Weights of a small mixture-of-experts language model, trained from scratch on English Wikipedia: 9 layers.
Below are experts of layer 5 (counted from 0) of a mixture-of-experts language model. Rows are named router (the router's row for the expert), up (a neuron's input weights, with its number) and show model dimensions 0-127. Each number is 128 + 24 x the weight over its row's rms, rounded and kept within 0 to 255.
After each expert's rows: "comes after" lists some tokens at least twice as common just before its tokens as in all text; "gets" lists some tokens that make up at least twice as much of what it gets as of all text. This comes from a sample of Wikipedia text that the model never trained on. Tokens count by the router's weight.

# expert 60
router [133 153  64 135 137 111 145 134 112  87 172 142  89 118 128 153 132 147 104 121 157 138 140 115 102 107  79 123  81 129 125 150 180  76 125 103 150 118 111 134 130  86 123 106 106 124 135 141 168 151  94 107 139 144 107  83 147 124 126 132 138 134 119 120 107 146 136 114 157 136 145 148 151 139 147 123 140 102 123 129 107 134 158  93 117 156 108 128 139 126  92 127 167 146 143 136  78 118 153 141 113 105 182 105 121 133 116 137 155 113 129 166 133 136 167 123 131 137 153  91 122 164 109  79 149 131 120 150]
up0 [129 156 106 185 141 117 153 121 114 127  78 120 119 105 144 104 160  99 121 102 165 129 144  96 111 139 126 134 168 134 136 108 138 117 122 107 144  71 148 127 135 145 156 138 122 144 152 142 113 170 141 136 129 189 119 117 107 113  99 130 128 157 102 159 137 167 118 112  99 118 168 116 160 144 147 133 113 111  98 145 108 106 117 117 166  99 161 112 123 112 100  59 167 125 153 124 157  95  92 151 122  84 130 155 139 111 187 173 122 159  96 175 117 150 123 116 116  57 127 148 123 139 119 142 126 113 140 125]
up1 [138 158 130 126 143 119  93 141 130 134 129 152 161 110 141 141  67 108  97  93 156 125 140 141 169 178 110 104 124 138 128 116 125 152 117 126 153 123  82 107 111 132 172 132 107 111 116 146 113  91 119 115 182 113 125 119 172 153 106 143 143 113 138 123  83 172 129 113 123 125 130 148 138 160 114 155 137 143 138 117 131 133 170 111 125  94 133 111 164 115 155 120 116 129  76 102 145 141 148 129  98 107 151 157 132 107 135 118 126 162 147 106 159 162 104 128  76 119 164 123 134 166 145 114 153  88 140 112]
up2 [139 124 116 132 125 142  88 106 133 120 142 133  74 127 142  97  72 128 131 156 153 150 123 121 148 102  92 122 142 117  95  90 126  86 133 161 135 115 163 166 142 127 102 104 121 185  96 146  98 112  86 116 123 142 106 123 181 145 147 112 132 161 145  80  95 103 119 130 141 126 106 134  90 111 114 165 134 180 140 133 186 113 106 111 126 135  67 121 124 100 116 128  89 148 115 162 142 112 125 132 111 113  80 125 148 103 116 117 146 135 105 144 123 101 139 143 123 106 131 137 160 173 142 119 125 117 125 118]
up3 [115 142  95 145  95 112 100 130 152 120 117 130 149 126 139 139 150 115 142 145 115 135 120 142 163 165  63 126 110 125 145 147 135 155 123 141  91 129 121 119 152 110 136 158 136 165 115 141 132 163 149 113 113 155 117  94 108 138 121 168  92 132 127 146 115  94 141 117 151 158 146 166 163 138 112 110 174 122 129 116 114 157 147 136 155 142 122 124 118 106 106 135 116 120 147 151 128 157 158 126 111 165 125 125 140 129 127 137  96 115 113 141 124 210 132 139 171 108 193 135 127 122  84 122 106 130 116 172]
up4 [188 159 104 151 144 191 144 154 139 116 127 143 121 147 145  77 135 124 123  81  96 130 119 125 102 142 147 141 123 176 115 146 162 102 113 138  90 123 123 137 169 134 117 118 108 124 119 101  89 176 156  81 108 137  98 116 102  94 107 103 114 123 135 133 102 121 144 161 138 137 123 132 147 160 156 123 124 120 148  85 120 101 142 121 150 125 103 126 123 112 123 157 122 160 129 166 119 125 134 145 146  93  80  98 147 142 122 138 150 147 154 123 116 149 175  75 140 112 124 125 131  98 141  63  94 100 110 102]
comes after: " |", " 0", " 1", " 3", " 2", " 4"
gets: " |", " 0", " 1", " 2", " 3", " /"

# expert 9
router [ 91 117 109 140  99 142 162 101 103 129 118 131 122 139 123 154 118 113 112  92 151 104 105 147 112  94 135 112 124 159 112 154 137 110 101  96 136 135 137  96 131 114 115 108 127 113  89 138 116 118 131 121 131  98 113 106 139 103 158 148 117 117 160 119 114  80 113 166  80 117 123 138 153 138 136 107 134 114 139 144 152 137 119 104 132 153 168 109 133 112 145 173 134 131 120 127 134 164 111 126 117 133 123 125  97 147 106 127 130 145 121 130 145 127 115 157 137 140 123 152 104 192 128 123 133 150 154 126]
up0 [105 136 123 133 183  88 130 160  96 162 106  99 123 127 121 106 107 106 158  82 163 162 106 124 121 138 136  91 123  97 158 135 152 112 132  82 147 122 127  97  99 120 125 127 110 130 135 137 124 108 142  95  99 131 137 154 129 134 179 118 100  92  99 133  61 154 109 136 176 146 140 140 121  93 150 108 119 163 175 105 169  79 129 126 110 129 102 139 108  87 150 114 139 125 134 143 192 152 162 103 120 131 126  91 144 135 192 151 104 166 152 104 139  65 167 141 117 132 139  99 184 126 121 143 133 161 144 137]
up1 [114 114 125 106 118 106 109 116  99 129 159 115 141 114 134 123  84  97 123 161 104 121 156 120 123 126 131 121 151  91 135 103 145 101 130 149  92 130 115 136 102 113 116 122 121 144  86  99 146  95 117 134 119 124 114  92 138 133 108 173 134 120 130 116 143  68 100 110 104 146 120 179 129  70 110 138 184  72 136 122 116 104 161 114 111 144 118 113 142  84  99 146 104  86 105 170 130 146 121 167 154 106 142 132 144 157 158  71 125 119  95 146 121 136 125 161 129 117 180 149 146  93 147 135 169 136 112  89]
up2 [123 154 135 135 125 116 137  97 123 118 110 146 101 119 118 100 166 141 139 164 144 144 104  92  83 110 132 132 108 139 126  94 138 105 121 187 125  80 119 115 123 137 142 150 147 152 179 141 138 156 137 122 114 151 131  99 156 125 157 147 116  94 155  86 137  93 125 165 177 138 116 149 121 144 169 102 155 115 114 109 149 132 125  91 143  94 104 118 101  92 141 115 163 161 144 128 108 144 178 143 126  99 126 104 108 103 131 154 111 144 137 122 107 120  99  87 171 189 100 159 145 114 131 126 121  85 110 128]
up3 [117 133 127 143 132 115 117 155 117  95 129 124  94 150 142 117 193 117 147 131 144 149 117 108 122 139 146 146 125 107 152 128 100 128 133 136 136 107 152  95 145 110 147 130 130  93  83 108  79 172 172 161 156 136 108 130 145 134  98 128  95 144 140  88 122 109 140 166 104 105 121 132 150  99 119 146 122 113 127 111 143 145 146 128 133  82 113 123  98 101  78 108 124 126 122 141 141  93 137 114 181  98 144 178 173 114 104 149 147  85 148 109 160 116  84 116 110  88 111  61 115 150 150 129 155 169 151 105]
up4 [106  74 139 126 138 152 115 137 125 131 144 158 146 101 125 137 117 132 145 111 112 101 132 135  74 128 127  89  87 137 153 170  85 109 127 139 150 143 147  84  93 118 144  82 109 141  53 137 115 141  60  80 138 174 117 129 158 159 160 119 131 137 145 126 101 127 149 102 106 159 134 114  96 130 138  97 127 161 129 153 147 115 121 119  83 195 157 145 111 114 113 147 150 161 152 146 137 102 161  95 140 118 119  92 131 167 174 114 140 166 140 127 118 157 138 144 154 151 165 150 139 151 139 161 158 110 127 159]
comes after: "\n", " the", " The", " New", " West", " South"
gets: "-", " B", " F", " New", " N", " P"

# expert 28
router [104 147 132 108 132 175 121 121  58 156 128 130  92  89 135 173 133 109 127 117 111 101 113 134 109 142 131 126 135 105  98 158 130  90 168  75 142 114  97 134 138  85 123 110 102 113  97 109 106 140 117 134 134 113 119  93 145  75 127  95 154 128 156 153 111 158 124 110 128 137 165 132 123 148 100 119  81 140 155 106 134 112 117 104 149 143 142 140 148 136 139 128 156 116  91  99  85  83 143  82 135  87 101 133 112 118 110 150 143 142 136 133 141 135 139 136 145 157 137 130  99 143 138 123 149 150 111 163]
up0 [ 94 159 111 171 128 138 120  91  97 161 133 118 106 138 104 195 150 119 128 138 140 136 108 141 125 156 117 121 166 113 142 173 118  88 113 132  66 102 156 109 103 151 118  97 146 101  90 111  92 113 120 166 137 156 126 146 147 122 135 104  89  99 131 155 112 149 106 107 107 134 177  88 126 142 144 170  85 123 162 142 155  89 121 121 186  97 117  82 154 117 162  88 116  96 125  84  97 119 161 149 130 132 120 144 109 125 181 107 122 183 177 109 170 124 152 162 122 157 137  88 116 134  99 102 143 147 134 136]
up1 [124 140 154 104 193 150 111 153 131 129 108 120 117 106  73 134 155 121 133 125 124  75 138 115 108 117  83 140 135 133 122 130 118 136  91 162 124 111 150 153 137 188 158 115 100  93 143 153 135  75 108 101 101 154 127 114 127 136  83 127  98 128 170  99  76 123 103 138 117 178 133 152 133 128 126 134 116 159 138 158 116 133 117 123 127 132 121 106 132 142 116  90 102 132 126 101 148 110 160 124 157 125 148 108 153 142 100 142 109  99 141 161 118  93  80 120 110 118 149 121 108  92  87  92  91  98 104 136]
up2 [169 165 116 107 169 134 143 122 158  99 125 138 111 144 171 117 116  98  99 118 173 132 102 129 115  87 135 121 110 150 138 105 204 146 132 137 148 135 144 145 102 143 103 157 163 118 126 171 126 131 168 178 110 133 126 112 109  98 122 158 133 124 158  98 119 104 102 104 106 154 126 104 126 137 114 121 111 149 129 167 145 152 121 130 128  89  89 101 145 109 153 127 143 112 140 123 146 141  96  92 155 111 138 128 132 156 102  80 136  88 101 140 116 152  98 151 138 108 130 104 120 142 122 134 133 150 105 191]
up3 [ 70 136  95 146  89 122 119 125 150 153 163 136 105  75 111 126 113 130 128 162 149 104 139 138 114 113 105 119  95 196 121  94 159  93 152 131  87 136 144 195 119 161 138 140 137 149 149 168 152 133 117 117 143 107  95 156 123 150 124 159 147 148  64 112 133 162 126 123 172 160 115 158 133 147 110 156 114 112 135 131 159 113 110 109 113 113 101 150 126 117 139 135 126  82  83 126 162  99 136  61 110 139 134 100 117 142 122 152 133 111 110 103 122 137 159 115 112 122 126 127 158  76 119 121 154 161 175 119]
up4 [120 148 132 120 160 113 172 146 111 139 114 167  95 110 120 163 119 104 159 125 103 144 157 148 138 151 135  92 154 104 117 142 156 140 141 116 122 123 126 121  98  94 134 187 150 154 146 115  82 140 122 104 137 144 135  96 136 138 105 131 162 128 142 146 110 110 111 124 101 145 110 146 134 127 178 110 101 110 140 137 155 121 165 120 116  69 125 138 127 138 121 131 152 167 131 125 105 132 110 105 151 157 146 115 156  67  98 106 109 112  95 118  70 170  92 136 103  91 126 133 189  95  80 176 156 143 174 146]
comes after: "\n", " ", " 1", ")", "\"", " Party"
gets: "|", " |", "-", " 0", " •", " 1"

# expert 24
router [ 78 154 154 170 182 107 111  92 126 162 153 150 139 154  86  88 145 125 102 132 150 111 124  74 137 131  95  94 164  77 110 163 118 115 166 105 154 166 154 107 157 125 127  94 136 139 137 126 108 149 114 190 131 157 143  95 183 127 145 119 153 123 135 109 166 146  96 120 128 113 132 163 179 147 121 149 158 105 166 115 103 134 160 107 143 148 126 105 135  97 146 122 115 149 115 117 116 134 153 105 160 146 116 138 109  96 106 119  98 150 147 125 144 153 154  94 107 115 151 168 127 104 110 132 146 158 126 166]
up0 [128 137 178 101 173 112 126 126 124 144 104 174 108 114 132 181 110 141 145  88 130 147  91 148 121  71 115 122 142 116 113 122 142  98 147 123 122 102 135 115 105 177 150 139 136 106 148  85 142 150 140 124 157 156 115 126 125 110 127 187 172 156 141 152 107 118 115 154 126 167 136 128 112 152 143 165 150 195 117 136 151 104 129 184 112 158 141 119 145 113 137 153 184 131 111 137 149 141 101 142 105 139 116 103  98 142 138 146 158 152 108 129 148 136 102 113 142 127 119 114 112 114 118 141 133 156 120 112]
up1 [146 121  75 104 137 102 141 136 138 167 156 136 124 102 102 113 144 117  92 118 148 145 175 149 143 148 119  86 151 154 114 114  98 137 123 108 109 135  48 114 117 121 124 103  92 108 118 168 121 126 108 136 153 140  99 115 164  97 120 109 160 145 114 109 169 134 113 126 110  79  58 112  92 106 136 126 158 147 105 137 166  99 151 147 131 148 135  97 112 131 151 145 156 130  93 109 110 142 147 130 156 149 146 101 113 171 126 103 125 106 115 141 133 121 137 116 124 183 132 124  72 143 105 130 141 143 132  87]
up2 [128 127 110  68 101 147 148 141 155  89 175 128 124 165 110 147 169 138 118 126 113 172 136 122 139 143 108 145 159 158 149 138  86 114 195 144 137 152 113 150 137 137 113 145 121 129 134 115 127 108 126 135  94 151 100 127 134 118 125 120 115 101 131 103 141 120 116 116 100 162 132 104  90 130 151  94 137 126 102  89 116 120 122 110 170 161 140 132  91 129  92 121 130 139 153 136 116 101 131 128 120 118 144 156 133 110 102 148 154  63 142 109  87 162 140  58  76 176  96 140 115 166 127 138 107 106  97 130]
up3 [122 179 136 116 154 125 124 130 183 120  97 157 141 114 126 171 126 142  82 126 154 105 138 122 125 161  78 169 100 136  91 111  69 103 121  89 137 136 109 107 109 160 130 113 113 147 151 136 146 112 110 121  65 138 108 105  95 128 131 141 140 119 130 127 121 119 142 103 142 155 112 124  94 114 183 136 130 167 144 133 137 127 146 110 150 160 106 136 174 140 132 150 101 158 120 200 151 158 153 105 101 125 173 138 163 157 150 112 135 140 113 127 119 151 131 130 142 126 138 132  78 103 164  94 121 140 102  92]
up4 [168 122  61 137 140 100 172 149 165 119 109 120 130  76 121 138 123 105 116 107 126 118 145  85 156 140 113 149 140 104 137 133 135 118 100  61 130 119 115 108 171 151  94 111 122 107  62 140 124 100 136 120 131 111 114 104  96 179 136 111 105 141 145 132 117 141 152 107 122  89  86 102 172 132 115 127 152  83 162 137 163 141 156 143 126  87 122 127 118 143 109 111 100 130  84 131 177 119 156 117 135 114 138 140 119 142 107 171 123 136 110 157 148 115 132  84  87  91 138 121 151 138 102 188 141 155 131 109]
comes after: " the", " a", " first", " his", " most", "'s"
gets: " first", " second", " third", "th", " last", " First"

# expert 54
router [130 129 124 155 122 144 109  93 128 130 157 119 108  78 150 128 167 145  96  83  87 121 105 121 138 140 127 108 132 102 138 124 165 123 145 148 131 122 123 108 140 142 119 136 102 164 121 128 145 133 113 104 124 159 125 125 135 144 132 114 164 142 149  92 121 106  89 159 103 148  76  87 151 154 135 180 127 144 137 118 120 117 141 137 139 127 107 121 145 124 128 132 127 116  96 129 114 108 130 129 140 131 107 103 107 128 133 126 118 119 116 153 133 112 161 163 133 102 154 146 110 145  70 121  88 151 167 136]
up0 [132 115 124 113 143 132 125 131 170 126 114 128 132 148 167 119 129 111 124 137  92 150 148  97  99 114 138  61  84 123 141 135 125 133 123 101 101 153 147 113 135 133 127 111 121 116 111 133 134 142 126 132 167 135 131 139 132  95 100 195 109 138 136  76  81 125  92  77 125 130 112 112 180 116 152 165 132 142 136 100 121 132 102 120  94 137 127 118 104 121 121 125 132 153 150 160 117  99 102 114 138 143  93 151 143 132 145 173 140 144 149 119 111 103 155 165 136 131 153 152 179 184 129 144 146 141 112 108]
up1 [116 111 120 149 198 133  95 161 145 112 142 105 136 189 167 119  82 143  94 130  99 145 144  74 120 133 146 118 169 118 111 139 129 133 144 157 115 139  99 136 170 136 147 143 107 129 154 146 132 141 167 118 131 176 134 156 174 128 127 136 113 161 142 134 117  98 148  87 127 111  96 136 159 124  98 152 123 122 109 146 171 119 104 112 145 143 164 142 122 130 135 137 178 184 110 143 133 138 137 112 109 161 118 118 149 144 103 131 125 139 146 142  79 129 128  88 164 121 109 150 122 160 143 133 110 200 116 136]
up2 [146 167 110 148 152 100  92 126 134 112 132 161 140 138 114 123 156 111 138  89 170  78 152 156  99  99 147 113 122 156 158 148 127 105 105 137 132 141 140 181 139 129  91  37 125 160 122 155 132 110 150 133 128 125 113 141 117 125  96 136 121 100 129 151 128  97 147 100 132 111 120 134 131 157 101 178 125  98  98 116 143 154 144 110 106 142 139 117 137 120 104  88 128 104 111 130 163 157 199 116 125 103 123 104 130 107 126 116 153  75 112  83 114 117 139 178  93  77 116 146 122 151 146 152  97 110 124 134]
up3 [119  99 103 168 147 132 108 117 165 150 130 101 108 140 146  98 123 108 112 109 142 167 108 111 129  97  84 111 199 137 153 105 144 124 119 106 123 133 149 138 130 119 200 140 130 113 163 134 120 176 109 112 136  77 155 157 160 112  99 137 170 123 142 123 137 103 142 108  85 137 120 113 175  92 172 150 134 119 130 103 143 148 113  71 121 151  95  87 108  82 117 187 137 123 167 161 137 144 123 118 159 155 100 134 165  97 152 130 134 103 150 116  83 138 122 151 131 126 130 160 154 123 153 158 140 115 150 178]
up4 [182 152 115 151  91 105 129 142 115 128 109 137 124 112 128 151  75  76 140 137 147 110 129  68 153 108 153 110 136 111  72 125  99 116 138 129 134 139 121 135  81 142 147 113 168 159 124 184  95  98 138 114 132 135  93 105 123 142  73 134 127 159 154 139 104 135  90 145 149 130 115 123 161  96  75 162 119 160 101 164 136  92 113 136 129  98 146  81 133 145 142 118 122 132 133 181 136 107 138 139  96 112 134 110 131 136 145 142  83 127 155 122 147 149 130 103 121 163 100 148 143 133 149 146 125 111 129 150]
comes after: " of", " in", " at", " to", " for", " on"
gets: " the", " The", "The", "'s", " its", " their"

# expert 13
router [172 136 129 136 138 159 155 142 117 103 136 104 110  93 146 173 138 128 114 129 144 135 128 116 106 138  97 113 153  64  92 143 129 108 118  78  81 109 111  99 140 106 111 111  94 154 134 131 155 144 140 175  69 144 110 137 124  95 140 124 162 113 109 141 108  75 105 174 127 146 112 140 120 138  93 146 121 143 122  96  82 130 118 110 150 135 148 125 131 139 111 127 129 118  92 146 104 134 173 115 131 128 120 126 109 119 109 167 141 171  95 149 172 135 172 200 130 149 110 145  96 154 141 149 134 116 129  93]
up0 [151 143 102 122 173 135 110 142 103 154 127 119  82 120 127 145 116 134 143 134 133 110 156 139 110 162 150 181 130 121 137 139 141 152 126  81 111 121 151 127 159 166  75 164  80 104  78 112 134 116 113 153 156 188 121 127 134 130 105 114 131 157  89  82 118 130 126  89 120 170 182  95 115 148 168 128 144 156  97 105 142 148 164  99 133 120 124 116 116  95  85 144 120 159 112 125  80 121 113 134 155 152 150 125 129 127 167 112 113 107 162 110 150 153 145 118 157 132 142  79  86 116  75 162 128 127 138 148]
up1 [134 110  99 100 136  50 135  88 133 105 128 117 125 163 108  98  97  87  98 121 132  70 113 113 104 110  88  92 149 122 124 175 145 145 168 143 139 129 108 140  99 112 101 119 113 151 158 153 118 149 141 141 111 169 153  98 125 107 127 119 103 135 139  82 133 144 136 143 142 123  84 156 125 146 148 117 105  92 128 126 166 134 115 151 103 152 105 131 108 149  80 141 138 156 140 142 129 136 125 105 108 140  55 114 146 135 114 139 182 137 127 126 121  99 139 137  97 121 120 128 111 159 130 111 125 120 134 106]
up2 [136 101 102 149 117  84 137 155 120 114 105 120 120  89 132 180 116 141 140 138 160 118 118  99 143 134  99 134 132 106  89 106 106 129 148 137 143 128 156 120 128 140 135 145 131 159 146  74 117 139 120 153  86 113 153 133  92 142 139 119 133 138 122 117 104 111 111 120  87 151 109 138 140 121 135 125  86 117 162 128 119 125 141 139 122 135 133 116 130 133 158 115 105 164 116  85  83 138 166 166 194 107 136 154 110 174 144 127  91 120 174 105 181 107 155 104 179 126 119 128 108 137 129 161 126 139 156 148]
up3 [144 121 101 105  99 108 149 139  97 141 148 118 105 142 147 103 147 124 138 109 119 158 134  74 171 134  96 170 146 110 169 124  95 138 106 141 135 104 106 109 127 113 141 171 112 147 144 146 111 100 133 122 115 144  96  93 146 119 145 112 121 137 181 126  60 111  71 132 167 129 123 118 113 115 103 136  98 119 136 100 118 130 119 103 137 132 144 102 141 116 120  81 108 130 161 143 126 118  92 133 159 154 141 151  95 104  97 184 113 148 185 118 124 147 148 112 143 102 151  89 123 149 114 129 148 123 136 125]
up4 [117 132  74 141 151 106 109 137 129 100 125 130  93 139 119 112 127 131 125 153 108 112 114 146 126 125 135 117  93 145 137 117 159 121 112 122 140 144  90 117 150 110 126 106 123 107 110 100 119 138 134 126 102 158 116 185 131 120 106 101 123 131 123 115 141 114 158 146 164 167 151 113 133 174 129 111  96  86 113 114 107 167 152  87 138 175 157 120  78 162  97  95  95 145 105  95 105 137 172 133 154 130 143 142 131 139 176 131  97 143 111 141 125  96 152 119 108 115 168 146 171 116 202 117 132 144 104 115]
comes after: "\n", "\n ", " DF", " MF", " FW", "\n   "
gets: "-", "|", " |", " -", "=", " –"

# expert 11
router [157 122 144 137 120 160 165 129 103 136 128 128 140 112 128 133 116 142 160 102 120 127 122 119 117 147 141 115  99  89 127 142 153 102 125 109 116  98 138 107 123 117 146 127 100 150 110 134 161 147 113 121  85 142 133 136 118 133 107 111 166 144 128 105 126 103 138 162  83 135 112 108 116 171  91 181 146 148 113  85 102  64 119  92 126 177  97 152 109 127 120 121 126 131 112 122 100  96 157 169 163  63  72 131 103  99 105 183 137 138 138 140 140 162 108 160 132 121 136 103 112 129  77 140 116 151  96 153]
up0 [ 86 134 154 112  78 102 111 131 149 135 129 168 113 119 171 106 124 116 154 150 136 121 107 124 161 122  83 116 113 138 161 112 155 102 182 137  85 137 151 147 117 115 135 126 116 106 125 145 132 147 130 120 112 134  97 124 109  94 134 149 122 115  84 142 116 142 170 150 121 149 181 163 140 135 130 105  94 124 118  98 161 131 154  97 176 110 155 168 115 110 113 106 144  95 141 143 156 126 107  88  83  99 148 130 133 153 122 139 134 146 102  93 108 115 174 110 102 137 124 131 136  85 146 118 123 168 136 138]
up1 [146 157 116 161  90 151 112  82  88 152 171 161 126 102 127 157 161 122 177 122 127 137 133 143 127 157 130 146 152 161 111 106 131 144 132 123  92 165 117 109 134 149 110 125 124 123 127 138 129  99 133 102 110 130 106 158  84 172 113 109 135 178 108 119  99 133 104 133 151 115 110 146  97 161 166 123  80 114 124 101 146 124 116 107  92 126 121 150 122 120 106  91 142 152 115 119  80 157 104 123 173 165  86 139 167  84 132 133  80 111 126 126 143 135 130 109 123 137 163 108 140 133 141 134 121 123 134  98]
up2 [149  80 132 142 149 126 134 104 155 136  72 111 158 112 160 150 151 124 133 145 135 133  97 117 111 126 150  93 172 153 156 124 138 129 129 142 123 127 140 107 115 113  84 137  84 123 134 132 147 115 169 121 152 143 133 134 110 106 129 101  80 147 157 173 119 139 140 154 116 109 131 133 148 134  87  76 129 119 131 152 142 116 105 104 106 142 136  99  98 140  91  90 118 117 107 119 129 115 127 122 118 113  93 144 138  91  83 111 112 117 110 153  89 109  96 137 130 167 145 152 193 133 134 120 107 118 123 135]
up3 [152 105 146 128 130 128 123 157 143  91 128 119 170 108 137 153 132 125 106 102 142  86 144 117 108 137 123 114 171 138 133 126  85 139 110 129 153 128  82 118 111 102  86 107  95 124 115 169  97 118 160  85 111 144 116 134 130 121  76 185 150 126 155 150 123 133 129 145 149  94 150 108 124 122 156 104 108  95 155 121 136 169 110 133 151 151 136 141 109 121 114 118 141 122 129 129 165 182 108 109 112 131 141 123 168 100 153 144 102 169 133 133 115  86 101  62 141 129 161 174 151 156 151 123 131 102 135 115]
up4 [168 139 119 136 141 129 141 192 132  97 128 150 107 128 143 126 133 112 127 103 169 136 120 123 118 122  71 137 106 104 101 153 134 114 166 140 127 165 143 160 120  92 110 129 124 111 149 106 107 114 115  73 150  87  96 116 110 127 106 134 113 118 121 136 117 121 107 120 159 108 113 131 138  99 157  93 171  89 136 122 136 146 111 110  68 147 109 103 151 130 139 162 109 116 122  89 104 107 129 160 107 150 110 127 165 132  97 135 144  95 148 106  80 161 149 121  96 147 112 138 133 149 105 111 127 118 157 124]
comes after: "\n", "-", " MF", " DF", " FW", " Preceded"
gets: " |", "|", " as", "-", " by", ":"

# expert 46
router [ 90 143 149 105 134 127 107 117 135  81 119 192 140 119 144 130  92 115 118 107 146 118 125 116 129 118 106 111 155 130 118 141 157 104 124 119 166 141 126 107 120 106 119 145 180 145 112 144 175  85 110 130 136 153 122 112 147 112 111 105 165 119 144  99 109 159 113 114 148 155 140 119 142 138 121  88 137  78 157 129 141 121 148 136 115 134 131 126 103  97 113 130  73 127  93 122 129 133 135 140 128 134 101 113 122 107  94 131 157 124 130 166 124 129 154 144 123 145 152 160 130 153 103 150 134 139 146 160]
up0 [115 112 158 134 123 129 149 137 116 104 138 105 122 142 138  98 140 150 145 111 169 131 144  88 128 156 156 139  92 148 110 156 113 149 155 132 154 139  83 104 120 113 146 127 139 141 126  87 129 104 110 126 114 115 138 167 154 113 163 122 168 144 109 123 108 122 183 131 127 112 123 178 135 144 192 106  97 112 145 170 113 127 136 136 120  61 135 129  78 161 156 117 127 134 142 152 120 146 131 111 151 115 176 123 153 166  97 145 107 143 161 102 107 116  74 155 108 126  93 157 135  99  93  79  91 157 107 103]
up1 [150 115 119 145 147 147 153 132 175 159 125 123 149  97 153  90 132 105 155 126 140 105 129 122 125  96 129 149 109 135 111 160 110 136 139 103 147 176 123 124 151 148 188 122 140 150 163 133 130 100 127 175 137 157 153  84 143 132 124 172 141 159 140 129  75 150 164 110 118 128 140 114 138 129 105 102 184 138 133 129 141 133 145  49 139 116  99 134 168 108 157 180 148 103 144 131 113 129  67 134 145 150 106  82 105 140 126 129 184  86 125 149 159  96 152 113 110  98 144 130 137 116 139 129 133 146 127 133]
up2 [150 153 118 136 132 132 119 135 119 147 154 144 105 155 101 129  98  84 158  89 161 110 132 126 102  95 116  87 154 136 110 156  98 116 117 111  93 138 125 175 130 145 141 130 141 122 137 137 122 175 104 119 126 124 146 138 122 114  97 142 126 185 139 122 115 173 115 113 121 116 108 121 134 155 124  82 121  78 101 107 152 144 112 122 100 129 112  81 106 115 134 162 103 112  90  98  89  99 136 145 154 112 115 162 131 147 104 116 191 146 113 117 167 143 120 144 129  85 119 146 148 148  91 166 145 116 126 154]
up3 [142 182  80 114  53 127 147  93 143 168  77  81 131 129 145 109 157  99 170 123 116 150 133 148 140  96 133 123 117 150 149 152 130 125 117 119 109 107 142 122  78 135 134 150 124 109 156 118 128 125 144 155 129 103  70  77 114 116 121 103 145 131  88 110 151 111 124 147 130 141 112 112 121  92 162 136  79 115 138  87 126 140 158 127 131 118  84 144 117  83 100 107 114 106 107 168 127 122 121 104 112 142 146  94  99 152 129 120 151 151 131 119  98 145 162 119 150 115 131 142 171  98 135 130 143 131 148 173]
up4 [117  84  91 131  85 125 118 127 167 125 104 152 160 154 105 151  83  59 119 104 149 137 136 109 140 132 135 132 140 159 117 105 117 118 151 162 122 115 152 121 141 142 143 110 114 133 154 141 191 150 145 109 166 101 134 114 141 114 147 155 154  93 136 157 165 119 142 112 123 158 151 148 143 118 113 150 163 126  99  98 144  96  72 100 126  89 122 109  49  81 107 121 139 152 132 121 132 153  83 116 107 132 110  88 123  91 136 116 105 131 153 149 113 127 105 126 141 132 110 100 105 124 125 151 160  96 128 127]
comes after: " a", " of", " with", " and", " on", " two"
gets: " the", " l", " two", " three", " one", " D"